Below are experts of layer 3 (counted from 0) of a mixture-of-experts language model. Rows are named router (the router's row for the expert), down (a neuron's output weights, with its number) and show model dimensions 64-127. Each number is 128 + 24 x the weight over its row's rms, rounded and kept within 0 to 255. Numbers have three digits each.
After each expert's rows: "comes before" lists some tokens at least twice as common just after its tokens as in all text. This comes from a sample of Wikipedia text that the model never trained on. Tokens count by the router's weight.

# expert 43
router:078136143103143129104115144124152108155120101105110139147144095101113150125141116091112174114164135095125128112098142136125170150123136147124115110099102136172112134154165148117124138137157144
down0:134134119146113085123047102159133136094102124129145129174090090130175093143175146129124158186114145140132145166126072138120116115133144145156133115105152146128118150142133118175081131164149146
down1:100174121140120121096131098159132178135058130141077111128126113129126161164126176126125112143096149156143171146122152153169115144137138116135146158117120093122147128126093117096136132091133117
down2:111118121141132133120120146128131115122130149088132127189171129134111144129138099133132164097159115146155159136160094103120100098141145137073086088114142117117094109165129111146122142207129154
down3:107125150107111109176162118131137118086149115136133142113129122114120155090158168215107116104114151096165125147106055107104090129168147135150133109083147151121137119126105158082142134086134122
down4:127132110143090173112131112159092147092157126127137164097143119156142155122141107150130114157123145108130116118141121086161106126130141127134171110123168211109120100127172152101152135161153151
down5:125126102142169159143133094075158127094112163109106046134117147145141155098123146101118138147078114105110097137075131114090155154114154082140126134123096111150103101132131086161112125110102108
comes before: " the", " and", " was", " a", " he", " is"

# expert 45
router:145112158138093169153114138093130144154147145111101157156144089155113166102107134153094079175158110109098167134154084116147148134103145152113115114159102119102111108149134107167151136139115129
down0:125120137079123117122122117133109130124080143150147123171162096120136128133151120154152136105112127144108145150086145133139137105115159135103146083121124098131152130124123104134109121168141116
down1:107094167169144105110147053132118121151078118142122120121135121085154131132184135141127162126104130102093138165117159145140160135119138142159180163112162131122149116142137094145170162100117113
down2:134095144133116101120143130106124096133122102196129128131101130140119090141101075100136150143137121104120123130127105127150136143105101111108133163117145100155066114088140128112117097097124169
down3:137123169129153175076108145105131143141102139149140134137121121134128169102078134129167116093083113112116171107099128104119109094125149127145183139140132154132157114146138121128097067077114140
down4:122111118146170138122068102091087140115144105127105110115136129145135130123093184053094150151123147116164167148133160123157126105150126101153090131097142151101118157124117141161159135151114129
down5:147130132147146147101160099173136133149137176120143101110135144119099117087108086131138093124143118182187145128104145138092146091126124125156116119119118117180114115119121088138123100142101133
comes before: "\n", " ", "|", " was", " The", " is"

# expert 11
router:128116162156084174165102156109115143151150155103107161157159094151117152100115129153090085158150103110095161097150084110138145130105152142102092108147115119088110112143121113168149114137123109
down0:114136120107147099113098143143095145148139167094122100108105116146123142154116142121124147131126106110103186140107091140113132119116119105141144114144127109099182165124078118149123137160130144
down1:125104083129105151169107148084099165139124174126153122108118154118101153120115150133117118162133119127143153091086162093125121129129106118159100104140125134143132120091167176158090134151130126
down2:139116174135139106087100131100064083119154081094136083142168106136115141132096109108154150121123108121120116150093134089120119137090141113144120103146118146100095112086122118131115133149133099
down3:165126111144149143090137108092109165140070140125138123139111106155140089148136136145128152112141075126065129113102121136089084087118107119114080140132096104134070114150104147136161100109084095
down4:137122123111123161116144128124133096126117175143106122163085169160133094102094102110202097128129151155075150177110122140164139131139109119137160158121117117156184117111094122133150112135134136
down5:099128083114157171134102155049112096139106116082111146087098124144142110145107137170140136113140153095109144127137176139143114152093148148110119119114129165117145141103148137167170114143120164
comes before: " |", "0", "–", "3", "5", ";"

# expert 12
router:087085149188095160117099093094153161127143123154103138174135115139097145101114173172114086158154115124107128121157111145145131140095152151091140113169115159122099103155125094127140131118102140
down0:102128126140119172181095108149101104125128115161114126133151131135161108186137075117158133142146123137100096099132134136104134097171128124151104149144134145136111083138138139144130100128149084
down1:118101117124135113105138123129107113140127082150117171141148118161114130078143115158119134090165176118120131148157150139141098141151147141125097151151123147166144107148179062109106126170128133
down2:111110157151110074152133090113123153131133110116141126113152137151152123153147168138157160126099125136087089112146085137144107105102141130109149102142088125081138123152116118117144153139114143
down3:209138132115138139160158066161114156092147134085170121125143128124188103155074129119163121147151086135144148131142095115116183111145120131147145125119104115096079132167126112118161101092142107
down4:117094124165108099149148147158139135108141156129104106161150125116153077159130108092117124158138132108097135086142128132134169091121115123082134135168132128109111097141131141143136117174129133
down5:118152166185125144147101120151135124134167142115124146112115154124108108135183155099140139121087082135102135133137116105104136130136114122114163140131117040149118144100155153127132098103121115
comes before: "|", "-", "\n", " |", "|---|---|---|---", "|---|---|---|---|"

# expert 9
router:159113163133087170152117137091103142160143167108111154163161094161120154097100134153102103161147107120094168097162099087122149124112150156105098102151092122094118104145115115155169129147117148
down0:120152136164170153164163146106128129171135167120127137120083147152135122142081141143128137114098095169148110157116098131134139138115120107161097144122117121130143148086077134145155101146117101
down1:150123151116109146197116114142146137174120081140143121131103117103095099154144169116114124076162156132150137149114171108107091164112103104120095114165132127142119116126152111137124131135115139
down2:142146149127137127155133116120113148105110035134128089144111131140107111132115119110121094125133159091135115099119112111158125131134145107120143110150126206125149133156142129124112137113121117
down3:168163103111117119155158098176156131143126148102129125118121143139135154151114154142152109158105117127099136108138132164156139127086093126140127080115161105155142138145134123150085162117082099
down4:124143145136135128112129095142140158089136140105130130117149104149143125124112109143132178101139099112124157124142165099092148124133123130147156145148096126159185132137135120099129187134092090
down5:137095140144113133122093149141113131141112132131086132076053111133100105142125154134168098148153124143123110119154172125146146105125122126129096106131184077110125077159112096137160130155139109
comes before: "0", "9", "8", "7", "5", "6"

# expert 35
router:160089121158142128151091137103115144145146119109117138149148126169106140099077147138155146140122106164097137162140112104147145126122162105174109144124090148139098110150130097161168151115127109
down0:140164130118128093142110133140153126136146135127107098112102109168139099138112096113122144128121121139159124116089130107161156092112139139138116110149121118116092067142180110131113128122134142
down1:109137128132117126142115118163121159148152154145077090097113143183112166137123091159134138111058133132116134137129114125111125109158088141111129093101142147132130151137099116161163120105119077
down2:119151132107151096173173167113145097156119132150147160114140100115096126162094103101102134118111130133143149155142132150088152168162153131106137133101129120100136148120156099168122163124145125
down3:125139155110100135095152152102158162097093144108098081130134089132123113141116118150128147173120130130133114134110115106145126117144114115171139124098086150129083138119116073153137121096123151
down4:104150180107123159122096161180135095108161140123089127134138132134102099159147122119153133133150117115113155128125069106120172100094117129121124144126110124133084146154158123161147147127183125
down5:137122128132109122116077127138108124111091151114162154115147117169123161104156173086133099137125137116130121108168147109122149156160143128140092147097123106104156151143123100116163122147163123
comes before: ":", "==", " of", " by", "ing", " =="

# expert 56
router:106134129110136156114113101080113109136152137116092113172107135124125110117109143149109137149155137137101144126160097128150134137090123117157118149145097117127104118151089119138108103157120137
down0:104149177142152136117096122140124138119151126104152145129157104132093142160131121146113132100140132082160108159143158112175115139102099126114141142136124149126088144121147086130144127205110142
down1:119098159161156122134108173137167146092108112123129120155118117148119121132149140118100138160102103130152138112134126125124149081109105127078115117167146159111134129082149091109111110157091189
down2:133129137153159157115116143121125127139145125144072108150145129139127110121163138165143130119136149135128146085136097121118156151116125110131163142118132080143103209130174129132108122157140119
down3:125114138133138144128120096172101099095061157105090102125114138125161138111128113141102116139142134124106108133145157110130135175125114105149143071080076155176134138134164152165115095162131149
down4:136113122110126142162119134089089143108101107139128146127180111149153089163128088126141100116160135093098109165097116132121128099122097118115131145156091136097125103118129137118117128148142113
down5:173112096143091129106157131069147081112147143126134147105151135122122107146112096081144112089105143108123094134139139143104121120134134113166143105145115083150110099130154117205140096221117134
comes before: " ", "\n", " —", " S", " —;", " \""

# expert 17
router:136112115138125149140103114116147155164145104106120176131102087133122131083134120128130137153149100108130179127141125136135166161133169157112110124140105162132107127146110102098105153102097151
down0:107153117119142138145120133124110106115109137158122152143085137139097110102143114120135122147082151148113129139120121122165119160143080145170134136137109092135128120128122098115123116113146206
down1:158143172128126141133115159125127069108125140136158083123132122163120146172140121112127128179159095060114133150126116090161138093119095138132123127087118121143094157128121127151118108110122127
down2:134116137108143126123125117138114126087117104170127100115173078156148129128145126163132115127140178153133183127111137098166130123146144154115101166151153109110111123144138121110104095103128111
down3:141128182133129157180138140120150117138113107122129146115131125165151128111139150138134161122110119142128112069125106130138115187130098146111136098126169117121096119150140103119161115051127137
down4:065118101153108108137110096105110149086106123091145105133120157121164102126104115135138134122119100128110144125101152136126116132119122144113144124120149143156142140147118165109133090141151143
down5:118154150109128154130133137166120097141119117150147152168158144203128135143110133163139123129121110124124167120120121145084150065141117123112127123132101093130136164162163128145120147111162140
comes before: "\n", "-", "==", "|", "The", "==="

# expert 1
router:122098131139083109141117130115132181146145086135128123100161127154132137133140110151102100161132107114115112118087119151116158121146140144153090125118102153149124104146138109102096165114132155
down0:147144094136144158096118098162142109119095141118147114138140069120128141076155113149134077135139165161141140131150123172130125159160117155163139143106158155167089140117149133131123114111104150
down1:100089150129107112153127162114149131143115113119147153131126119133114095152126111177084171121106092127121119138142161111140123115121097180135099157145103106182130139139135120149128098101096123
down2:119121139121156094142060142117131071175108146127084172135123133120110120101132149128149143157145160123138130088177116128142117120141097129153117080143096093146066102131146106121106110164166139
down3:114100111114140122128096174105173149099135143120136146119144116140185157080139163140127142102116114107138118143184137111143098159118170118093124115138139069119134132165157088117158081142150130
down4:150148144141137160159131104083129105122162108156134139121093120119152129140135172157104133108081115152097112134087087138142123054104153141121161131149161129178134147137130145120100150127109166
down5:141136138128108076116128103152148107086147134115111102124139147153113177142144132099129132163129099128138130137137201143101151129133161096171123121119132143138155132123118128128150172118152151
comes before: " the", " a", " be", " not", " an", " been"

# expert 53
router:123103143122082165116119142111132136141115119144104138152183113153116159162106184156118149148117114111094078144121136136144147164099158157127122145104092179127109111130111104110119099149103160
down0:135149049094144106152149117078137132144104110101113099124107151106113139137153163128135127129138126179130076123076144147117096146115172163108125087135132130112143108111146138117098115092153093
down1:138103137110138121111139133170125165125193116122131141124141168182109128139156145138107117138141147132118125124150146166147127080169124134129113102125135118107163126102153110152132127043162125
down2:144117117148138139131144152140154162113145137132118176136126109139133091108151141124130152119123112126116147154147165118108065141176108137139147176141152122116122125133156125104145133120133123
down3:157103100148121142144159104127113192142131132136095089151127149137131147152168166099143099107108096129108129140150080120117158138109136105078152157135179151119135157128096170149122130092114132
down4:119121117165133135128115145098140121110119147096172095077126110155139119139119137117137131178096135127170087122097113116152106202105123098120128133149155100089099138130111157112139130122127131
down5:128143123120121116151116127095185126160118101122120179115139123118151189141151176125114120079138140143091106156090099146149091153126126143093186104142115108143114104100108116107120124128133125
comes before: " the", " a", " his", " an", " which", " he"

# expert 32
router:149104140128107108104121105140147146155148130118171144130120102054151139151110167141113093147137106113112151116135126149143166125132145173107118132157112149121105119143101133114120109174133140
down0:101132103167159100127094136165110131141131137130141172084158117087133150110106135115108133156113128092126121136114080131126120180118155111117096132129198171126130132113116151129117128158118116
down1:139107136169131152110124063130137153114176100108111130136161137147116127159147121154126164113127116121168114131154125105131165149119091133126174123140182087132116149160094113109123102091148107
down2:127151167113132138094138136126189100114147145091094139141130124154120123139128112121127142132112100118128137112119157077100155134104158139144100142150116165129119171183125126122118113131153160
down3:123146114145106147102114164119091120149117157121149088105142149107131137150118103143149118119137149086154137139148128145138118111131130114115124123104145102136142161127146125126133138206110153
down4:104159132134131142136120134123136124119169106100134132073093129123115100113081132134120107096089133129167118148134131127082133103128159090126123136118125135122123159115082113131153120142074173
down5:135108136111147087126117159114140120093088134149106127128112110105102125117151125139099132132122121164111119142133105157138079091110114154138157079136112143158128117097165080098125146146120105
comes before: ",", " of", " and", " (", " in", " to"

# expert 61
router:140107115115111171162111168130159122153136121104114143129116113136102131089114155161102133144121090157106180108147108133141142145103146134093109133150128107120104108155154107173141157129146108
down0:162110140149123091086074118125133146151154150091099103133086100126101110111137093135107098186109140139119141114120175113140124133124134125143173108178152094113156128094102120151126113155105142
down1:137116117119147119120151143107175124148146153143141158113168147156113121142076114140141093101125120096142105153146093070168120144114086112143148129124089119128084200119083111144158152123105148
down2:107111156150141138134115100127139124119136096193126163142132126122133116096117178112101096116168128141079113155119119109127132122118142142158190177117137126097135101152108118101127156086139139
down3:122121132105117100159112148183081145109088128132132092166172135137122084148097128172153134118103115122089139135110172152140163121124159169112075120105127148137158148117129115093136117086119150
down4:149165130130130173130159118197110109114089071124127131123142112111125123183119131114154154112156115126097100179120109146107146134120121165115123103136150173121095101110137138121137172140125118
down5:110120131140130142152126118083109136147127099080129135138112126123115093140124135164144122111125133124140125139182107141136183103094159119078125125125078158135114121117131126130134106126121144
comes before: "1", "2", " |", "3", "4", "0"

# expert 55
router:106150132119087137116119127177093091147138148131117156158164119133135131146112073114099101126164112101106153126166087099158096089125132150127118141173106164111112120142118149089147131121122111
down0:121112114143144132111118105115109088127127158098113135185128149099132130117115082125111082150121117133078145175095126135148085192116130126148162117117198168140113139163075140126171118123107089
down1:119126108127129130142128109123145127130117136167138146115088115111137107065112126089183102128162151107116116114144159134083112140146117132129102163115152151119124157108107092094125100110103139
down2:108168110125120130105117125108124118127110126109113119196048144140146114148152119128101146114181129132143087139154116132093160076109122151176154144155140125142112140116129158133113111113119147
down3:165137150147153112074119115108152121103129153078105150163147189140146149141122125104090108117099109101122141133129124122111169116121133096096098111148141151099116149118095113106156126105134109
down4:116119127133114139144094118118133162140155118112106139138143127105105127128140122138138116169129118150070128124141130130113096144120102119143152133108133138158132117104117120114107110118145116
down5:157166145175109146112113109117107127135145091130100174169133149157135165138120144133131117147151124123147172132158151139117147086148130133154120123118105108173118129192085118136134153068130150
comes before: " |", ",", "0", ".", "–", ")"

# expert 25
router:163106153156092180160113127112119138145139155117099152168160102156105151099105117154099111156148104113091160117154092104151147124107144146119111127146124094101112106147110113178155133139113136
down0:148129142116131149102093165135123160115118171104157153101151117106116146141107083121123124101104137146098126175120111122142168144128137127118160153119109078147126168120129123117164196096104141
down1:133103128122102097075173135140152145116119119148141117134141141092148100145152115104146153110106100131147131137119097139138129134107124113145163145171144133109150126113104182101196148115121123
down2:117116088095142156075179136144148150133132147177150154118116136112121091109133147137114158100127167120118183126186112119105145135106085143132172128103126126122128122126120164115164155076120069
down3:102132144145119123111127133139160106146130142149088152170105103146126087149168171142140144126134136151146154088116156080122123161136155144114121138100084118125102160080137131095125095141113134
down4:109142130135119097113145105126146128146161149121141130104177134145146155133135099152150133147146120168131179144120130120141146103153146109108116122145099116125157147160100113080114116122152155
down5:132107149146123144129093102128097135126142102132122139120130129115138114094141108101108175119138151152118120094117117159146130129123074121146151132153105125084134143177120130132070080080131119
comes before: "0", "9", "1", "8", "2", "5"

# expert 63
router:109112126149090171154092150144111141162133158105145154157141095161117165111102114158113110133117103124094155109123114126145147172103175149144152129145138166141105107143119100143142144122111171
down0:149085159113105065154171084118110167144124155077131148115153142126130144146128093113135094143150136151179119136129114136119137148103130123131122152117105158170138154119119086102115152113156096
down1:122108112138135139126101139119129182094092160113146118122103160117141146113157141110167102117129113141141137117113104144111150139132085145123125123089106152130131209162146137134163108180114146
down2:092122140097160149135140127147115113126133099195125135141144128156129108130116125143112105104177198094111142115147133149126111159106110109159192101130137133103117099097098129159142120104135105
down3:132115128119140167124098127135133094066120217135154154115146125138122091157097114138168139164162093173119135138104103124117114140144102132101113152171159121133137124115135148131119129119110158
down4:131081128143140127140145109110117129138139096162156154135151096126119146120186085121125125147143103112120094124105108105131140152100107164146105128152065147094144129141152102135092140107122108
down5:094105146138138185113170114116147154128181131143119118120134158122133160093097078127110137140153131133151140111134100142154143191152149096136103095123130132147102143144173114161144125137157149
comes before: " the", " a", " his", " an", " its", " this"

# expert 60
router:114145167121137131144097116090097158152160128087093129130145115100125134148115147159112172182127114119094139083157130137104129073109125163121119143159127145127103103144091115112085128169128132
down0:084150141133144107146140178105123155119147089151126134118128089164075115093113129148127123122145136154113161154155105134159072091151139093147126171155103143127122105130132090086143174107158168
down1:134137125109147141091095150141088154151161169126115126101177132130111109167128131127146139172104109115077125136107118180152146146161136120112123140133140062122130119100077143155145087137142106
down2:165137149149113158132118114106118149124100142156134142123186134083111127154154067159135110137163126128171139141153124162130133120143109130109138099158144148101100113141161113108113127107155113
down3:100137113181151116132162120162117126138086144143108119148076130088149116132090144106130141146124142157128155153116102154141125179123123139140100125126125078130160124164075165092106166103155116
down4:127119133077138100119126097163093095138181140099111122154142129123178117078144139114132120154113158172091105090161165079121099121146115133157120121155123152118191103154106132128169120129133126
down5:139141136130132096106129096148127125152121162133107132142098149178144096126145138133135147145164137111159109104175111108117095112115139138101130116156138146174155157124147102111120124116109097
comes before: " ", "\n", " The", " S", " A", " \""

# expert 36
router:143105169137086174163112148102140148149147165112096158155152089158123162103110138149100097153155110116098154101161086106153144137112143149114112107154120108091113099148123109163154141141106133
down0:115129102150154112158116100122132124126148090124128145109134127106169103134120110207139109116188152075125114140126131150102136145118151123135129141111141113144092124184078160126164125149134109
down1:112148114139111159133075116124113086115085095116124093094138101179115111111172148096097181146164111114132141159109135138139137136138185123149119129094130122110121103139140112161137151125177125
down2:097112123137130169093117132131110155126094185143172142141094108093109146124110140125140141146135146177090102143139080126148152097152114106088114132140106130150120141141134123131125107108107154
down3:101183121088148090123136148136147126097141090098107135146107089131135135157168080117153089110132148142120091127148062158183091118146127138128146122170143140109118113159143108166178116097136135
down4:121082122156128101129104128122134095177133097131130101116103139165119157135175102127139131103088160137158124107138167119168136123146131104145123117132089127123103096096177094138168162138121100
down5:121109119152130133127135106129130133144134094131130162113119134096137113158126131105124096099126110105127144151154128114113125167123177108150132164117126108112074118175119136123091121193080161
comes before: " ", "\n", " The", " \"", " He", " In"

# expert 33
router:105126170163100158163120094168103117139151145099134160149176121113101121129128102111107141109156110108112151151169103093137108084113159142138131082152149089108096077132095095104147158120093086
down0:119122097133159083154133116134138167135118118184123106169136132112115130129137129104118141130101106142093091105107145109137146084110153119136097072098153163166159115105121086164110146124159110
down1:111164145149122116087151130115145163145162119156090106111149115146101146143140159121088131148110149088103113124142179120117150097142112113106119103144098133158134166101130124142115166156092117
down2:062143082117140150145119124131126132142150179102162133120116122130126137142150107077146131115136079121103099116143142180119125154100149110125120119101136143174132082134109120127109148164145143
down3:122098111154129109106135094104131157145126162143135132145090170100107119110129113143117131131111105111098118156131139168174138164114136124125111107083163135132115112161138180109120055123174083
down4:164131131142137155094139118147128115133138137095125138129133161108150121101108086116151102135135125067130092065127136101083177159145113107140116129132161142112106155113137143149148125144121111
down5:150132094129111181126131075177125132129124111117115124169145143170121104135135139112152081135145139095167133118062151146111118163153097146143112161111130118175143157144120118133152080106125117
comes before: " |", "0", "8", "5", "9", "6"

# expert 54
router:164101156148110126150104113137097117142144163170097166149152101158117114118130124155109151131153094155120146159148098101133125123114173150102127098149140151105100092156130112178176133099174134
down0:124155123125097171136119120087147129068123077115154148081144158145082106151101153103116135153141115122119143151092117131137152108130150140130127165121129102111127100109124117102122131097111111
down1:141151156143117104094111133110145123174048121100137133119155145145156125081151148129139135123149123143163130171050142144112110088141122114105063124081101101121093120112151128141136143146118152
down2:156139118088159129086162117149126136095117131126117120174137131118112134111149122181127161142128131165185129100151144159132137087134086107137136095149158136095143110117122120112141070090141103
down3:113109150120147158114075172105131146099118113124117116110143157102166111138134160121113086111112088143166132165129185115125111121189158122150088126113122113138095082119127144114151161124115138
down4:114107092126173108121138106155135115098159137118136127086159138109131134136091116135132121156120103110106114149165111149168106097124130145138146161142122114147128117106114136079128112127135093
down5:131092079104139139108144101148141121101124137085163131122131122138096119157146112119162122105149087158110099132084141099114149117127146141146127107117100153132076130100131128122126084115105152
comes before: "0", "9", "8", "5", " |", "1"

# expert 51
router:145095162141153117149117142172116143143128140121122125126135104098096164140122119110112084153161094093149155126118146115145165116154136130113125122134095166120098101151170146168115108167175150
down0:109194124133109107168155128160119144104148101109121107138107111105139143120106158125132103136120142103109110109123130143139122138099143125143127098150086151115126129151145143116135116090183125
down1:137144105122104179136139134181129188132154049147124141108165115190126192139106103116159122147126130107109082152087158125162135085122137184091127127116090107164142115170137139153138083113120117
down2:114081158157101083124116147137129138118111108118091117112089164117123135133121163128140110134167108149104105096086110123143122110117124164144126134106111152198159079094120133145087153110138109
down3:158154130103116128095109151123123100120129144120139129104113170077113128103097134144078141147102144141136098151154134130139119127168155097089121115196116097129138139124163086115141119110105093
down4:130116149134138129160116136155156110113142091165129111108180088115100104077119172116141117098159120103145129127165129139154113105103101145137136147144132108142092079107161125094138199116101146
down5:122140147143139142133161158150146100125107118155153118131106113117082111119139164130145105118129102137127101128129075139149136119108118114158171115138107134107079112177126125137132181140139104
comes before: "\n", " The", " He", " In", " It", " of"

# expert 40
router:106143087116087113170127142104165157167136121119154165124113098106086125106148135126106108132135089105083170085146096149126168154108141143093140110148141121133100098149146108154164126109123130
down0:158133108094128109126131129092146100174114161141168118140154132153110143133156119143161136121110134094151154129126126088138085097117110129145095111097107147114118182170125109122158071094129136
down1:121158126160119130114132151130158129061099076107118103147097098098132134146128100156161177110138099120113161114136114176099128121118092139092155103177094105135094128122149138101138159103113135
down2:140139093089088166104158155139150147085084133161120108115103106087154085137137137140094105119117144115151153142123147145072167118154143143105111163101152095134104112072107160132133167127153099
down3:135139177084116111119141097139122150146156134091108168159111162105136124135106105113186158100129151137134108133184163163141137112162134126116096126126143159128137178129126153160140101136134135
down4:150133134125128139111215130076091175099131146096142102124124108108169132110122110164122144120141165094150124128096085135123121117140133115140150093110185122109123113123115133156130162099151145
down5:105129116153150127132127095121130121141154115199118138108080129104103141109137184120101152107141136134186160133142118143115127171143131186100173139115103129116127165175161086146174159139109106
comes before: "1", "2", "0", "3", "9", "4"

# expert 26
router:137165132145151104085103104126125128140140139132123119124106164104165136135098169140131120132110116161115154173157204108107121119115121148083136073153155121115108125155155142129145120184120113
down0:128146134119126059124111127109147163101132130091117121135087108117089120153095124136117124135084146130097155124127083149123096156112150137143098133142162103095165141128120122131160144167097097
down1:128132127121146100104143125123136113132141148095114129128120107091165120100101125132102129129126087112102114095123118095116126132136129086136132110117134118095105159120112131106143155116123133
down2:106118119122131125114131169113091150169096144130093111134050154134134127153129138116133134153101100162130141103185130145122129147114101129096134145108162094089164151126114141095121107127131103
down3:128123127107112175113132106142156144157136148137115132153102079118126138129105163153112118137152152139150152147101179096081193109095111125148128157120138122114119130142098146071126154130147138
down4:146129126145132174123134158112139149159143140141133151120149141111093098095116160157136128104118153115153151147125209126162136168106060141115052099121158166148110135127058113166135080116127167
down5:117139102151134112118106139186143102123077157143108134160158132124151119121148120108141124148134119119154118126116122130115102111123103170111098122131147197144101155127123122144154114123084123
comes before: ",", " (", "'", " and", "i", ";"

# expert 28
router:147099157157081158167106153105127144150144158114093152168147102170108165104118123148077099153137117106092155112154080083133157138110144141104103103154100124103113109143118106168161125135108130
down0:133122130078127117096085114207100157170106143138129165137157090133132157117138179156133113178164109155187139126110156114095131121102112135115143123128148157183127153119118086154107144121133113
down1:119129090152125138164115121131136134089139102175135165104146110124141136111140121161139134135153125138118107145151140146106111121131116118142077135132130090111175114146134142114081148115158170
down2:130108129121110137120126170106110147119147163157128141086098147118103163115122147108106176119139103088143168108100117128139154147123133141107131150081122146123103102212137145133068126166153109
down3:111098124161109100112064112073118138147133151123151120129106099162136147158116100153127109138141123122094137104096181128112118102117101126078112139153091073148135178101113162106104114135144111
down4:148100110117129124070142087152071144117144113108127149126122128124117112136117133116130129151165143159105120114108190130137123124122087126123157129150132128109135132153119130115142169129161156
down5:133121109112112166140158132148131095160155089145109140151107132131144109112087096181070111128155120162116143139128136107101143135107123154130093131144105096125112120081129146127094171121108107
comes before: "1", "0", "2", "6", "5", "7"

# expert 38
router:131094165128099124148119125085145157168140153128108151162153104139109162098138156145090124121136096134102134086142102126113140137109165160116095117152125139118117136161149091162127145150140149
down0:128142175100119108089130112138173142143085141139100104096174128114151144055105127081171105118158133103146129119129126145167150103144151124116149125111109106129137134087172111142147103085173096
down1:130139135108128127177174122129114155096118097124175114113142148125138136118159177157120139122119116122133157136161129142138152137156163094114111105141150127085097154121100133117142190128111115
down2:140166105113117182100093098124108111133141110131119146142163138077139142111114115094097124146117134131142141154135168151140113083115097158181131142134156159176094122088072149123123130109131083
down3:092125143136134140120099101141092144126171116132149140138126159161117109084170132150095175151143101132119116126129121101103114124116149119123121129141081118114130162128133122128115131102156125
down4:163111166150127114154122122159137158149116104145109138147097119106123169149138137126116151126162135138138139119059134126115151124138146160137160079088179117172166144153115141146161095096130155
down5:138093160149129130151114162118167107117084137118109109117128138134087136125184153129107134108142117070122113092146119106124148169142142103184112130090124095110108147115085076105132114151124121
comes before: "0", "9", "8", "1", "5", "2"

# expert 31
router:160114113086149124120118178136138164128164171096136131069106104106139099114117085113137097130140122131142123105108154100114162139162136154112139095111092114130128122135162112142156143186187097
down0:139110114126117119144087120139101112130197119086141112148148153110144140118159140090130151119159114126116111113104120111108097118150141131129134099151117125134113120127133103128110101165120133
down1:124208086167101171141161113120113151139097105143114109104072111103133130110117133113137122119115155130115110134148095125135110140087135120116134139165095125115159128096127141130098180117125104
down2:147107128120101165140105137154146119108082133135095176148099146203131116118121169135119124144121131143072153144111098106122135130089151127115132147164142159108098128125106144161123152122157094
down3:114142147164131153154147129132145123134093111157144128127158131109119122105120142149112148125146159152118147150112114131156164152120120114145137120123127115103089132134111162146157185127107110
down4:083143143151140110117142166106144129125104127124140160098090158099154132104136133090138104117120106128137127157157166169137127153096144122135140155146151145115127112104117086150161127166165114
down5:164145084134104155113100141139127151117111138167133163121245104144160138195121094112150158103091176076125119137154167141142146123156145112117135114081161139086101122111128142105180102135118142
comes before: " of", ".", ",", " to", " in", " and"

# expert 6
router:145100114124148113150119096102164138159162107119134131126137099155132092133089125143118079141132123107122168112145151127110153131120150151133094137123094119142110132158129116138142144176161151
down0:104102132164105105145143132187131100123124118110128117112147114132124106130096135091112157123104129126121179121100125075144182119115130110153087114174115127111153124091093118097106146141181133
down1:112131100178142135095133179100149138149107161122117106141095109147149120163149133099123140142125153118124095116132099112067124103124070133136142137108141151121120123141160185136091142099099104
down2:142109152151102162124077119121111155077144107119124176130116102131112129142112087105134140094119120133139140110146158129167101118103132114105124094114117115139111123139137112125169156142139105
down3:114111177115119059135166129133136117150153129140064102140145156134107122113106105149106120127124077107107176120148105118116162130132089127119117135125098137164137120154134144136129099127117137
down4:123117135164134110155124137135135137124116137163138130109146122128134113087182162115148092110116137111098123141127144106139182135144134152105125143091118132129136108134110123116139123072138122
down5:157116121115135143150159098112121153170125138124135146135115130103107086143136131099137099160115128173114144160114152123143139105090120118171141125132163138082095126123085110139136159195147167
comes before: " the", " to", " a", " in", " by", " that"

# expert 49
router:158123139098105128130132163130135143164163169116132126166118156141085130103096105121095129144180141085114103148165079123134140108107122096106144133160148139089131108150108100133145104099090143
down0:112129138079124156119119100132109142125115103153113114115097122159129159174100168114147119134154134106126117141108110143143112070131134138163108134121148112118108131124132122136069108136177135
down1:129163138127112105133126133136105096124163170119098128118101143141138102134124149122123126106118093122111126124100125103140134156123128097148138116115115133142135105128111119120128151161119122
down2:151138143127132109097112110146090131145100093165146102102144163118125125151165102161098126141122142125146139136118131093160157137092133127129110135069134120154167135112110108126105088138149136
down3:144162126087101112104153139124128123150081152115141155156097134100156112130120108121140141120107191123144114085150152128133144114153127095165088083130141166114131143142125171150105135161106209
down4:165111112109163131142094112130119111107155128170124150130158128192100131085119121126146111093112131114184119150129105139117134129156113151130120144148151143112134133115130130153142115113116081
down5:113130101136112120117103102109114130125106076131136153113154138167122073167146147117111100119136074131171136125112110092098115134120087100127111126106135135137119126154126128175152151150120170
comes before: "1", "2", "s", "N", "W", "3"